Below are experts of layer 6 (counted from 0) of a mixture-of-experts language model. Rows are named router (the router's row for the expert), up (a neuron's input weights, with its number) and show model dimensions 0-127. Each number is 128 + 32 x the weight over its row's rms, rounded and kept within 0 to 255. Numbers have three digits each.
After each expert's rows: "mostly gets" lists some tokens that are sent to it at least half of the time; "gets" lists some tokens that make up at least twice as much of what it gets as of all text. This comes from a sample of Wikipedia text that the model never trained on. Tokens count by the router's weight.

# expert 44
router:115165046110177145156143160093107163160127201142079141117133097220119165117104197148138182154112191117095063163084080146112150156128103091120160133092138085144133109136167135177142089092124125140144094203114106192093149091136107154129124114142151127078162136178114149161149137162151160149173144081118152144112123158145192148126180102112157098162122170137114103125134148180124158142109
up1:099085109217147186095148099106097137134086118152138103082110124127134121069070122168115085098146152139147140127157096101168140071093102133145149072128127144212150105156193129076079075160123157118106181135097140102162104103086175062133137177167164135124160126124098161133171111183121086127118100126100153180141131111109135081169198102146163125142120161108098146078151125142141091165140
up2:097104143138108116148091139146123161114138213148107106155117132137107096124176159114125140122179156120119148162184124061150127071153146161118130112109052187077062109154124157086126096134072116131107083119117181136163119103092076114136169081118152163164111108162155134169171143111146120156121148120156070133149082121148177101144138143112058121149093192100153084138165046139131153076182
up3:118127123079135132126130125114112139103112197085134136173053127129162095157141116114157176099154157051103151141149144099148176053088178142097144114145202116123108124163179145103118105126093119057138116100162179069067146153131129168171116156130125180118107093124113192103172095104115119080147128137178178111125104138082125121117147175071093202100138084122114120151142164174119111143103
up4:109125107105142137141108150094155090120158095146077118157128145175115094171128152169162083127171146121101098153051196150144164084178107031122142167171167112116136131153155117084120095124118146152153136150148064148131124057164115088158140117100136103132187191123090155102127147173121081106134119172113092167088139077103119100078149142128141169148117148113144095199168156115070116066126
up5:152070139156163123081099122073109071133154140128139124151186132214095126177169129143077166148140123121133137103101180122157115117139152154096123102107097170114147069134047161113151100163139126180190155183142149098069068110092088161118097093114133172092120086158171121106111141084117144113136137118125047179149054136118120151102134119149125101162124135188178113139122132086135134169145
up6:133104151090096086159088102081161121105122068117148127182119128147115123115132136130165133121140092140144169141085097079169126105108156105074174134177073194126137135144159142105177184075099141131056142133104229189135140118187138074127172105140129101138118068163100139172131126105068151138135170086099092059135118126166092178172126157188106138108120145154116121111124112089135152128149
up7:114093100165094101134132162068130113061135147125138118157161133142071125146145168157127074158097196146165109188101129128118136181128121176156061129131122097124069063087155100139149122090122115107128198091171126125068073118143148111114091110201156129109100120159131138153117156187149155091118146100150104030116132120151112111115146167126121083130208116129152132151177137126170112107177
up8:169087129123135084123154104150067117180091121123127098195161098134143088130116117115145047093168072190192115157139151137102130108097103170101125087113222194087120106117074117121126133117134107083153147096139107158115156149154126127159103180189086121074137159088109125176091098100121113125133160133080136122169121147111124125188115151126112189088184108134157144096111151131124162193097
up9:094117148151125150166094148173131142127100171184092113169165117061128110143161158110123097172203139165075096137160169130167151144147153080059137136146164077112167116148157071118167061122141180122133125140117078130104149125130151166140143149094068138109173113169130155121098138086164035143166152104155106082167125080133072083126125125104127142188087146126087122125116130103083084096146
up10:136134117117128156099133101155129093152145061169069108130167142074153123124141167110167143122097085089113128120092117101160139083126142134181170163174183162087177122145142139119152108161086096118113086111108188173087101120136127079084140171070134112131116141167186167146111117110138174100122068099105138119099108102136141119111200119140158116086097156079062107169092128177210166193138
up11:129160124130127117138124151099075117136185141172163059150111162109093113116173086182063138125095224170119140179105135094117120125120146124158113101119141163096141154126141097131098104130147121124145143129154122103089088125131150146078098205101186166146145164144053109103128168135191147151112149075157065129124153127193088140078130134182082118122123068061084155138161123114116147125081
up12:166118086151106131164166144124137034127146137132148151109156136196141079142162119152141140094108145134141112130054167144118114137166170110081120092112125131050178124103145103156116135127128107059156161113081138078071143221156095096163141160134178065101128155135087143119143124142113084192078101074175150149090142090138136113108148198130152142105101136094093139126179118141163141138100
mostly gets: ").", " but", ".\"", "\".", ")", " However"
gets: ".", " |", ")", ").", ",", " but"

# expert 29
router:128132129133123134110141133162204123081174114094104082155105167109101122146157077132143154214100148091190173148116124155099104161128135105092076097148154096096123158188102137145122149166064137124056148184200131115106198146148128113114074114113114177164158124177120152137111154072117076163153104132152138166055135110088139120113096133102144129092107163163107132113162072119102121073102
up0:138113088130146163149102159124152148135153148149168140142089157088114163092124162141084087134170075131082127163168081106116097122150091137182121161133173141120110173084133141143142185130159101119123117092090114092102111149108125004143097193158110155132141148087103144110113154134115116159140151130096204103136138185124144088139123135142159120075196187131069125055104069158153085138099
up1:144119083149141181130162114102138122101161096135169110162189159132181137147079174090186067112177152139128115143175185163084057100183145161124120130128168180161175102108125099130094176110116124102106143128118136139113080157182127109088130109145038145138123073101106078112041094161119122156151079147167141097119129081101122089126136115114122143114100165102088115169121175106141147121173
up2:087110113103152160111117112118130133119196104119100122113119072105103140103145120134161108171150160087199137158133149132146180080141052124130090117175111133134131142158125174132151175153095141109059145104177120157100112153102142182160149159094082158193110140150098142068045161092132130092088127159067172128039137089138158085182154178141088121129148114173137107123114156114125097171109
up3:137133171201182114128136097125167080113157072139122094126097122155142133136166155191186121190115167099094174093139127126098081078200129111136217084131132111172170099133102149108140121067128098119152132130172128124137125159078132113066133167128187118117114103118098132109120071080106172129150171122132131121043166101159139094092160133158117063099132167133106179141107112107134116101111
up4:099143035123133111154094107184194150117103140100067192108090114103113099140095153152104096124117143114142137168143114110160105118076129142114148090156094115099143126155129133091158133134066148164135087170176117196126082136180099082137120152105150147134208134120088139119062219071155162142095102108114110154105168163097132134111172132197117128128154102123106096119156169124161092177132
up5:137141070158066139183119163083154104184202067089167117085158161138140106138125142176112100151164132140095165159088142090142110152137096126095081089168173144104119100142098096160091147152118142101161091116117118130143104162158160114116072155193161127147115157094123115134133255121121091106117105074097088108088144180136119144104149105158112072141124145134160172140104084111113128116165
up6:110076106080064178130180131118166110120158065094099168158121171129080135079120130131116138077132123097114085152137196165153141131138117184118081129107129133153089109099086172141155152116089157145135152173135176162093198112125101069080142133107152105145178147114135115120096131078138061138107141155148117136111089081151164166155099064081117168155127147138179161123188152157089188103118
up7:122140149117152102079117111169154133057125163177109116166075127154139176088128113152148142150088128142122109013185161093104114145165120112083152105114080146114093081100145198088171074133137163104144104159105135162139192145135145125113106121116098211122183073136070094092105105093110173133185140178139115178116156138102094098147141123115117112160170135162106137150117147171113091116140
up8:111114172121149131148096167159110178114138143178024124084109079123100150119096109135115098143103110097114085136147120120136155073151110170063091111138162147150186156135163125154118182169113131099141100114107137140139145148129106122158152112121114115094166116147116129083151087044112157131174157127108150157216205106116136103103080173087131088121092082154123149093122206182102186140123
up9:173090193094114130110159133082122129127174151136134115098173155133078131160114065166134125114139159138148151118122135147156144123180171123145075138167125059099150059149115170106137044172140083107103113144138155096124175200103123093091136080116127201128108121094158149135081141156159133151102072108101133211069129075155090072143124127110126107131162155151092106111143151153167169085119
up10:127144117117129136138100122109141129130079100174182152104065109121094133164107123160128099113127107113124137136065084095105106094077138090120168133108044087154094114180135140139127150147085171174130136086171121160153151183127171046176147106117148142128134134107080159103137101129137154107089146142119107177116149090089082151141142170142086146158186148094211078157180080170180115184167
up11:070082084089168139083129153099113078108099127149152188120126103145172080163130141197197072105179123126107131154173187113102163075146168099131155116086152124109099117165166121115134108130124105119079153177162123127153073077135099123098114117110130148129150157091129094125140171118124116149136058186126210146061080125126119130080095145171143176143182201117104145136118122122118115127148
mostly gets: " −", " Votes", " ISBN", " +", " %", " Apps"
gets: " ", "1", "2", "3", "4", "0"

# expert 26
router:143138143136150186114067129167159122174172170191109101163172132068090142137105130155106151140083092158159118087143104108090063095171144144121104082130213081105062128137120130114147104170118131132082159148142163087169113123056110102150164100140141135125124165168116130098080166139144074113113104122051150131125120180128131092196081170081128114098136155124115121096107122164100143186121
up5:148158132130059186131084134213161178119092109119153102119111104140183153105136117153132190133174127142146149159150123111126109150171114082113105134110217067081164134197088087129155107103132101125092055158106182084190136130135126121126131139156114163133112144154163110151112121193112140127124120072116079123094116132111091107101117190153130120092098132100122087110131141151186049094114
up6:126202198061130109074142174139088098100095179146168120146122140121090159105124136095109178046170121124080117151099110120142084125106080139179078193116160105126082121183133122146143114128130141130141115127082113154115169109072135103092047136135147095120131101186138162111127102097153108161069108148164091177165127133171161104167099134125180142167153149128180121106087124137178152105134
up7:120100104166122089151157161131110131103148109117097175110141126080130160145124129122104077134104117195138152176129103124195132129131150070151131163133116146104114140096092174113153130151111130070136150139119132120151086135137193118096072141134199136153098129180086113070162181142139079151168109124112158021210118099126072096178113141071135099151091152164134105082100156106139099145194
up8:123117110135130130153142109130128119111158106180178056143113160086102108089146122137114057101140060126170122113150138137124135081121103104177130110143147065109189135111092086161072113116122154151128152148172094127096169112180177079111098160119141095138155106209110108116085118134103115158136080117121148163117221130087185101077134146175110186130150097215132182107156136135090123159126
up9:147100153173127087160105134123114129077160115126129148110202131133080138147150157160132200135102128123093157132135150074136149124133141106094129110117149131116104109097137097183039115139093164149096129118083064087159145162072144149137143111106184156146146028136183166074096160087066089089108145135093095118161133150161099156171102099149170147081170181127096129152151173172101130130153
up10:150094134166086144135070126120143140131147123139151101141205109092147159099056158137185105106114139129105114063133097108092095135104179146107084076124076147178116156149166087105175111141114138096054128139125164162126164071107144097161130199156161167139153133137085176086144151127133141124085138048181109106163137100149124130095172147179138111140118125099074101137143123188176131164073
up11:141037111146157101124092147131137159138144124120121142101152178089174104144123173090167109102115150145140071089116101132153139107119119145114169102150192080168123206134125115155160129124162155099136103130073134109121137106113121129102154148142152112099131183135077149079177078153094127191152128096111140152169137103069173103136059083101145150132076164120148040115180135197180092094133
up12:153105177129121112138104131115094148131116148154171144104105134138123182099107135137145145061094182091171120127208120125128137137184121110112156086105122082108105156131138130072214110095134062110141103191090133187148108083070161121165174128115121141090109117102079111167103089110174173190107158100147165108136063120150137185162145089140149103090106156126138126210103081130130133130081
up13:155122095113133108073065107168114095195167163196186107111088105120132138175127100145123102161136131107166204110165190134121097136174122138119114129122100084163132073148112180074152205117151125148119092093170119098120124099119116202184127116131159127136120128124104094119115144125132140136134129127184082126095112114080101076123127202143114097126164127138200080134103115133152117053080
up14:088102143124151132122119146097152133093209144143084179148193157135135090120173078133159074075079169126177077069190091134154100153065121086157129118117061118135099132111145142086138160187143114148108209126118128160102160130152141121087123121120145163141179097091163084142123127084131160131101086133091157133102130108158145111080113146160148139141196141088091126180112110134060131130170
up15:161101113154164128102140084097146176161167127125116171147145145139102183102096150051151117130170122110100161099135159160169113096150138100097129164102169080118102121163130127099173163122134094103183128092112150102078115099147188096134094087077111142147133113170116120137107078087090081140118100134072125121080093163090196143137172104095179126091199154111143137161142156139209057170151
up16:112181190159126132104083108111135131184152153132111086073090151117129096145085072154164101123182133089082162046129174077143134143173148127068103092220168049131120135098146071120120124168143124087165163162112115138065181148113128144123110112121170131126126080105146140151105106177129142107103134141137124163126117111125143148170127121105189136184095157101139125154057123183140103123123
mostly gets: " century", " September", " October", "9", " February", " August"
gets: "9", "0", "1", "8", "2", "7"

# expert 57
router:082111149148110128130150165120133143114111117101139115192140186075093066150149141117079116139147148108198118160093130165092105091095158118087163074149163110109122135106137151138194201136094108181069124169149191120156094105140152091161136117160090155125091154177126110141094169137130100113123086118064152132107121060086175150176092142119133154115080167165078134145132050162114153108095
up5:127159125182108143119139144148178154060107087085129154144144121096086111149092084152130124143170134129133150148113101103188103188109123108156114126104160220125139125086175109092189108152052134103120133130105143135100026117134124128122132155096145139107123088206071142056121127109202134132131132148110085140112119054124126134108089182178103121147152137180154152169149156086128145122114
up6:071102169160124150151097122097100105122117123109143186119152185091155111144082099143146126136141092118216151078118148063186122108090066114162162089163173073109171122173101150088138149067106137136187121165118150114098138091147118101145085161152123154141114084118105122095167088133177115114155105101122108166126115086119112108201079175180171111156113162154154077164111136125180149115091
up7:158072119083121171111164149135098183117183108131102145165135128113087094138125156095132141121112152154091167177099125112165167107189165116077106191186120075105116124105141182118157103164132114116111117107121155139122049122102194155158168087074125138119084122193095201094137119164133080107130115134072086155127119096150162132192164106095141061148084097163107109147129147099122133160103
up8:175114109136096153141185074138152107139059105136081169188123149199124123118085122118144155132143154111153139117073155196122066106144067200139183132154169127124203074138099136097125169121160078069168140155100158135155131139113135128134143130145137131159145155099085115136125106095167132087113170061102102119127136111055151119148118140175125112107162127067121089135095178087147136082088
up9:116131143077134142178155157126154111110131119055088131158127160103095084105106137124042085102156098131117114108089124149126180112147129139127158117079126187159162113097170082123122114121155107088158143142126131181140088112109111075149161094150141108077156202129164152129107168117160150185125104186116174134147066087114210146083154083119064145135151135200109140146177107073110167123128
up10:175089128125185087151145175143116126118118104173146086082111152111136140107148120137182130071138154138109129120148149097160127103091131119128149106115110063095166096158200179036137171139160126104102153178123181119195152090125136142161084147091199168100158143173104058091159119076046106141128111176110112167125104106109086102140108136097151087120107173153136115157147120161123143104086
up11:141124136072089123154141132096101149174136202166069163134126122152112133123097139105113150137091094166175078127131129183100123117156157130145089099121104152112164141136135117107130186116123125043087087060148144078074172153128106149149173163118173194080164083158194078142145117128081108175161141091077106116103176106129148120099100106114157105186120111098169149185068129123158139134136
up12:112183132187112155127136129104125132181139131172118115067163162142099117110124141149177093099137140084133124175133177160134068051136161114142167122148213142105109043135168156098085112118127139141084123120105075107141121140091152157115188114071129090101131141141149134121143166109161092111168105132066082074168153093081102125153132122152203092112109142098113138127188104118100203147128
up13:093088196121145124135167134107109087120136113109150110096166074084125145147102123253171067108132149114158134143146130079113152156095073140129117135116085089110142067163102119087086121136182156116192125176119146157181158124106175161079149086094059106131115135105104123118102151163201110089121106137122208153119121119134160110157155154148129117142113133144077099149164113143085180134122
up14:083173170152123158118143157138091073135126129120152123167150146138149095108152137110156091155148207090129128072112144137187135136073110065194131150137192155138097110130070131125090106104090116144124096162102130080127148074175155135123163119076116135095149125114071116130135155166188097130119145180093098098105147066132090147144125088097098137125102123144116166122162127189094132113250
up15:191134110082105138155187117164082074137158109100065116137113107181069109147123116135106106140160151108142118200165149084124173137137120106128110160159125057097117158142139122148108178125174090161136125179101122094107047155132157080098173160104155154101122156104202096084102126157130159121148127081105091100084127078105141163163101123111170139111155110101119133100183178193147153081140
up16:121129194120193097144098182081146106150210126149149156087182194137171115109139123130069176144146072140128153094145158118096119143121124123067140135155150087144167165127190136100181186099136104176112118123156097113128108081203073164132085150093137122095158137110047097139075114153136114172142132096102088083141140144084147095140115083137126096120117133113121117128166140150114083077120
mostly gets: " February", " July", " January", " June", " October", " December"
gets: "2", "1", "3", "0", "4", "5"

# expert 16
router:149162136168117157097094101181185120151116172118166083074158175117099134198137128110154135160131127111177181152126179092165186125198130121147109079116199095146146136198164154161111116185152102160109159208091150087091099172148145146139148160123131141136100145153102079150155130101158085138140124118103111130104141146169139134191067157059162144120141114148160087094130117179139114130120
up0:092078101192129126145136114106217125119143103174093135123177147118139147136094142147105123099140155111108142096093057108082151163100092184123104082114163140169137164171160163113121120147115199083157161230083121149121154082138093089109176098117149116128143198110169101122166111100106147124063133112136123115119093159163144108132085115117106126095104143114073150140084111200141121185107
up1:152115100156153133054123106094153141081141132178123123137123120147124088196138137092103137191110136164106104129136160141146163151163127147122159127086129174100140095151096161155149122055155144126104119081076188169121146165147124139131131114132086159134148106010103151102164096152177150130141088203119140136107172119082127124108065078131077106114165102164138077056174171115101146127136
up2:129080117140121156138205146097132164135142148090104126105150215163145194075171096139161104089090110174103139153093152114111146067155042124150111090135077104137053151127108137131140091154100148131131142174181179130164149109115141146131094149102149146133138120107165096122116167064149167143162112091155126148140071111067093120131090137118138200142111189114117155089159089117133144076097
up3:167079073176125106142114125132119156164103114125164102154107146131161154174111129139161160129185157077141135097117154161099122102153101081145178133124156076151141150187180112130133112174106112122091122121066167152091148150165124187123133195107128154220114114143123098110135099065102157119070109139079155078165078086075108161100123071093167131169137147096154116129097068130175108115088
up4:115155189069125092148119116116182081186162174149128161141126106105144112149078132085090110117094164104215109164144209144131145154127116155180067110128147104101119101117174122077154150166093146158115134127198130132168093151104125100144178064150102113061111126139112169101135193139153181131155087133154156109117111127121114142081073095139076128162112127150092115100138092147120121074084
up5:165155118131129158186128127119182104135115160118117114121130090116140089074110114175164115109153148123144149123095085162094175113099173128162126182145061105195133128114136123137127136076150167117111083117117142129194111101102093080198053167111101147134085124135164020086124102177112168122146166096159128126130087183091121123122117115102121132159126106159165121106151106123170065215143
up6:105148117155179107156108103151131116090153113154102133106115148178076142140134133210114125076081143149142121137172184112121180100169151105149073134154158074119130140104119128161105179139073104164139131171084143151047099131104101163189157152091079101152120111096084123125104176096074145115148143094127052163150123158114116143097142132108163158160092177134113166181186101084062134093125
up7:142158089147131131156162148161104191124123138160108090119094157120181177135141125122186108140108163097150065115137113095128128079179078112100109088192192116148130137130137089124149134162125130171139133131096115120144092164128187115073136105097193175131168133149099091130174167121147069119141085119177117115163091043131096123130130098085221101108092129117131104157081109172107094062134
up8:099081128085114159154113159138091139115178142124159176129142167119163083117082107162115128123095098137136168140154103135058152113055096079173104079090111103107055111133160092092145117123142113116143086178160115194125097072116153180133078111102189156063091141122123112184153080180168120135134135102152117096115162105191148151166149152106152179161176123072148152134134146132136106135180
up9:138124173158116088168175101065142170137082160077155174079110100144159187057128148159142164063163109101134106141081151129106146115174178161116157156130078163117171127129113127137147111129173124134128126116150120159108122060100106092109138121076099160121173085185189160099118125125102146192178126095148187080121124134098104125117125088172096208095149116111079087114126112092104146110132
up10:128108107100131133178097108166087142134146087162163110122122161095110167103101111092156090103146141168194151158157178139104164109116096128113144123183079082082075147133115166091170111125121204147089123150159177136058151148169130099095149180135146127136136189133015063100117144099128103163085124124148099106203128145162075089136128138152123094181119130129123130103154094099102122164144
up11:138115211082179144128167096193102101119131088108111173195136092091101148089147138132149082143127133110067132113099101153149064107111178118145121147200143071115087119136116152109130125103136092119150135087134173144119103123088071106184160129122101122131157075094188087159121154125132089131153121180124168164179030173145124122137144189120124193144149109114106079114134155126161110122123
mostly gets: " ", " $", " £", " €", "–", "1"
gets: " ", "1", "2", "–", " $", " £"

# expert 20
router:101098135130119102165078175111105105141126184105124113114119092142163119138115201129163116128178151145138177103130115152166139128122041160111144163086059148130132066109144117059177120203139135130121150066097138084084140160159092173134059094133180124144148179119088108135116085170168154108114123139126092156103085144077094109123091084140105111148088174158131120125087119154144172189164
up5:176182132165110162109147151163080218111116107056095111100101083127131156124087163073107154141143150123142184101085119120177124133168105149164182141176138199116104139086085162087090157110088177073136085184104079116131118154110045172140145084126123112118099134156134177122159136125148118163109105112136149104163135101130113116126158139076090093151141139094138102101182111083137140147176
up6:112086107073138091158139166155101138174152155096146141087119139166140134153166085079125128132170137193102111135140114110103217113072165140126109105198104103168093138111155145094165055109089079155134136131104129171196177179099162157118154074144171150088141127142176093115076127129166133177113141092118066148089118084130155128118128081122135065136124175123111114127127129191120077118104
up7:099095168158134178131130120120109148162184140116108127166154098169120142135114133126114096147113123082052151163117158130219062114148113103114114118106144140133125137125127161118200138110094133104122097133118172106130095115129189132156112111078117088067089105138129085058147097092087110126164110172146164159095181174063171096153140129128117135115218122186118093060120149156108143196148
up8:122115181095134092109172120122138090103165178148138124141156087101103058101162110079131138125150122127169114164211153172087145106105109136163173170115146143109126112141072166132124092080177157073199138132140134118071112166122153053090144137123090106067148094144189180149091098138187127064106128140174089119147088150139115133151124110124091125185164094137100074121126179158125117129141
up9:192139097176147086173122102179090090096118159154119135127120115153132157076107132192109147061057109104112175085107139167120136123146117167115129124160116154171140132134142105160166109175182158123101140086146237126130160059188112104134093133133152075147130157122150137084118106085147128104069138202113105111045148066105092157111154141144127132143128125146087164124140132109102114104118
up10:171103142112079121100160099052136125120159082097090180132092188156138113072155176166131075119132153101094153165071186168060184184152162088162106158122135164087124139095123167146146155141185145173136146132163087157103155135084106098116119177155097114111096147127126120179142150155153090172161095086130116142136110103159139079180134101114104090158046116142124111121107114075124117130108
up11:137143134153151089112104125114141100123140165128126140130141105207076115136083182104092097098142106073106129153130112188120122120183134132143063122105107150115145142168120131125169132145167055059183151120122163166105062124149080136112090135137110100198153194101150139132125193167135145117145084176106138087134127090174147111209129049154073130116130106078104148136102130104142157178095
up12:113119125124115138110140137111160126193165096066135144115148089078194137135159048154080092155204101109100125059127146116137086094170126163146100111170153134121141153168116155184121163136167089133189147125142153156152105083120182147199156107157113097063096108182113134150105124142123097111107108176091120090141126168074103116106089070167098147094099155083118135128133162091178113161137
up13:183137122194104120159141088123140146138154107133074119121147145130124122135151121063190105152158134124114189160184158196099159116166138134116145119106131129179130092110071158137120131074185106093154178112097146150091088123149100100062146093120081155162159097065133122112163146092115096102152115113121071204120113135077125115132164145111146121092144179155138190168082126081127060075136
up14:076122097130105129104176130118138114056157109143173128111138231112154119124155145098128127128175165122187152137168129154084124054140118161138117193107147136149122155165116164184142141135166109095120140094121159118080154120134095088122161122106169064151100036180111138101066051142151135124116118094090118147144118153124118127116135158080153051114132138175156145124109107177140081087160
up15:188133148172142149080152164114115143160189120110102126098113114141095085131119144128055140104179103104163150114157207111172109101126133105095049097123095101096167129137047159116155121145107130133155118134099172149118095084074110154169125126163112147089181174155115143130099144119130072080125095110151168102154113132149153151130141095107098071199130116159123185222080136117163145120102
up16:083106148080099167148169194198101167104161127125187123088062097148213152164101191131112147161179153131110144107195138085084123116095120077122096105137120085114054134187099167084159126109131110122127115159105098167130158111063123158153128120083112165185118127067155148148136121128133140154107122139126131154135106125132121087108126098074119072161150103139101145155139123164188102092124
mostly gets: " that", " which", " who", " the", " where", " this"
gets: " the", " a", " and", " that", " which", " who"

# expert 6
router:123094114101086116133148126115091117136154115178083095131110076180132159163124123084095076104121146081110121130113114127150134157118027152117164160116102136144144137104125134166174061138161154146153202185107185150180110130099142150117154111128114131097117158143146104176201066174133101174126153136171145135099103063139110086142175035158120148180167128134137104129160095179154154155132
up1:107159106139170142125123158122165143088105105108109122086129091136094095138083071161077103150097175072107166164199148083171140050062166142142151120053172187132117096177158149104087144132107121166155110091082198170122145174073129117166146146111083120148168164119146126097104088090112132119099111143155153118073150106123138118139166140088179122151138175142124123132153149155126068168143
up2:149080089160128082109127085128160149187159172133123143089129142185142127113116093191109122057146130102112085161151171175131049112117177152161094148091168129150151134144068192171118153168154154146166114148103122112165108126159128105115138114133165106099082152103129109142101183086101183131179126094076114052110130090122129109125059100043136167107115108153111146148118124130169175120125
up3:126122108180147138109121117087146052145116139149092101146165150153158077121109108139190139075118141106095128136117168075068147206142175163079111119100142113112118157212125147127189126136167120206081095088176114103157118144150083149168142132125164093134139104122184145102143085143145060105158137063117085116114087121160103150149117202131096078078128141113106101115134147169125145162130
up4:129157164109117158185095121129126079079160162138118162108086148170180098138127025140118137156094153145151133119072125092147150140101134159117117164168166105139090123128158095095149167151129112157121102112113083054087124136106199122140220194140130193064115135081124092190075155130084127130091130114111124157117082142159139123111143077076169106125157110166135106151140129155095117119166
up5:130098139119076169069153145140135108148144141124108129182113149163116137145116146189100109147083083142140167135133110123119159127140118159163106071118097168109143087122147160134151158104156114115109086191093179157178070122149205118110142060132126092100109204208071128100147102147134089114132109052165091094148079163129184095136062124184137153157118111115094171129127112073114151138117
up6:101122122138133158137180070162206105162176072141124165097126137183100074118095110162148111169139111109123132167157110208123063155082136132127092096117152131127213134058067069142157173127179104140177098128150114132139095117071147135108196096115137076088126124092120148141158143090081099134163145081145130143075090136090148139109150127149115148102118183102144090165132130134125138153154
up7:143087098185118123172059116147118131209141182142104107120124087107153139116114125123064081097161151156152131166131161104141156100092139094094144113111130171152197111137102164033164157145112135147096128147084163182199135162165131095181150127067155155129152133161189171072076141147110188092091124105122125170107127103113095116086072096131120128147150107125082125111146105132096098130132
up8:148081134126111132049197137138128136148171151100120145094135117099134161151149081119137087086121152137133127152144122099122162167145065177125161122141162099117162130106197092118128110096120075105166108153127136122067136136168205144096168136089132206132139136144075178125122107081071111142085121112097123128095032180107084131121143090141183105118187168180118133085134160133172091148123
up9:115101111076105076143089128155168155098152110111120100161141183140118152118138130118157140070132191132099118133124149077166130157122086132197072197200126113131145114074125129167152080095091151131140097148130144121118146099097104086147177099161113140127102155121130078132138169126223091175133120106171146093027100097066130140120086128125148166119155147152091142139138127192177125086145
up10:127098095096123188196063142187070070221157135138103170157123111199142131166154128136117181106132163176163178121124078138137132121070116108137134105142124078121109099135112139102179125094143194094148106138122118185092094120044148133143125100115115123121130117152127096162106098129079135131074159143163175133086133131141130141108054087186079089132147160119120139131155111146134148131091
up11:139139141113118134178176097136171027166098098126113153148096081141117165068107143129159133132145095099123173132151070189139165069143171116141077146137095174149119140108153064215172104111131140158120158202108123144119157133104162114113109112077130142071129119039123110123108130150101158149162111137130103104115167145128150043147120143137103142082097090121112161181150088164140140139144
up12:157176112139123125145113120146155155132139181169150126108129118081045062138126188136171127168111162133092097142048150149074155092128098131055081156149155114116076159109121102085086128131117079125154132169147103078113176073117146127116059090162165120128125116166151073112127138144126094153141114230105075107126125153160116155128126188130114133189136115132106160150163155154112097153166
mostly gets: "),", " and", ",", "\",", "\"", ".,"
gets: ",", " and", ")", "),", "\"", " was"

# expert 52
router:148094140102089123122147131170179135145135155131122099077195133164151130140111132111090124082150115121084075116121122149182133155106143166113122141155158092061153095153138161110076221138141131144124166171142152095136131188158183130193132129070121166121130136185135160082105133114136085161126193203082070116157141072115170126166077123090108087132121105138110113109096134065098137149174
up1:070119141100104132146140174128150123133127115115094098119191141167130148112061118172108131076132159152000050114098089047092124165115115122170127191156145137126070094136165137125122134098147134099097149136127213080150132123171136119164187075126130110065113158119159095115131129117150135172153114162122119172103144182119071160124104148159149131117135149125140165116153106173160126101136
up2:140074137131099207133174123122146102146115165150163098111084163194137101157082135124161117116126134136143140117181109134137185118089098142147151169107140100097132073155170151123162073096056146156176158117155119083119161174133162147119113123076132123114162092165098102139071116127102137130138177100118084064154098140166133075112143096078104096179132169142093068177190172090155110100085
up3:114103112162110143127152166068096106123102175152094085143108126132108121137145138122141076172102154115110110080114111130165169132103097083136147135142134118228113096129131118104198117105182077167122124128196096112103121153109180203160126066103118105106091093155127157139166136179106110081167119145114107145097098094192129115163120152098164043152106147108150103117187129169196079143156
up4:153135114087147116182180143099093110157140125106173138106070142110087175164176148166159104192147099161109108142118156094115150183154075101151105095166101141126092102103163098127071096140167130153156156127116095111153128142139132072092087125115144105119166129112138123062124151128110144151099138149080164079144239123151146075200057102120084133097192138094153154089126118132163089144119
up5:154100132109093141105100119098145062175163131115094066142162146150158148118098184144178086135135102089167125136131138104162135104144155133064129093137179118130093098146131162139084075132080143105130103120124158066146143184130170167141167121144119159167116114114107132104078170095147062164142156161123124157140126163097119136123143105106094078065141208162219115166120092086176059112155
up6:127090129105115140140120214141103115196120076061183067134173150134130122138126086138127143136109181091173125114130120156164088179130152080119112137127088143127173059150183133152197157130108105137191104184136120128106145150056119085105126093068136126103147142115149109129106071127135123064167134145145135184120126061135110089165169115147154073126100139143151149146154117092109173137072
up7:138098108163162143178109130147103168154120131129135115075181070089171129165064146152118179111096140134146119164165164149098103137131104120173124130132174108079103141148120128158104171138101118127151169132148104171093102131139144186145198117189137104053113107159106140145139112135095113174099092110070084219130137149096187146070083106121125091093123093171119105174138084099066078105144
up8:162162098129130131146075081160121159159192150117104137082109195073092123067136138090160131099174084145077129160129141099131174133146121122105125231161146097092092084112194166126091105135187200123090121130118145151106147172168158133168128091099064126110120172084135109159115119078144095118145142163071127149139136117111121117102172096062140095160109154104148084149141162113145136104154
up9:119080103121091081153128120147100098127103147111190122155107129167112141142098072138132119107101153106169159136111103103077108161132148126191109078091146115157166176144062147161104086117189163100186132153160178081102180136111181089131137160116146118139111200133111125072119091135087086080136122082153164164107112101077102171116111106195168117129092153105156142189172109121197156103116
up10:104112173133172117180086156146146126155131112161110168103127144144135125164083114122131147093120113140163070094132164130116175101109152144094152192115119079070148107204165127133197145172109169145092149129133145144087089139101100099125078111116112130107214136112143135097185096116152133106128087188070191084099144152103153063148087112127131139108092138108099162130128106119149204062070
up11:125095148137153138123102136115154059170177179184128132113090124189145104092118139119157103146147133154111103090066115089045090100159164132063101086095067115171132116129164122115112143163110136128119132133149148128126144103153060199122129064170132095104174124139107138115113163128156120094084202156138092156140176147163213133107121192119102064118119134087154109119171159099142123155144
up12:151106108108087094132105142153142139134124134142084109150175089199082117153099157117145141159177117092129130149117194181091078179103084124164188114207162084149141094171098124137088119151137133075170136121072080145049161161118112188169138134140081127115096161109096160124101132091111119155128125132134064132149139149121163108143122078120076073164100132168137141098188117121120191131084
mostly gets: " w", " television", " radio", " ball", " cl", " sp"
gets: "1", "2", " d", " w", " sp", " b"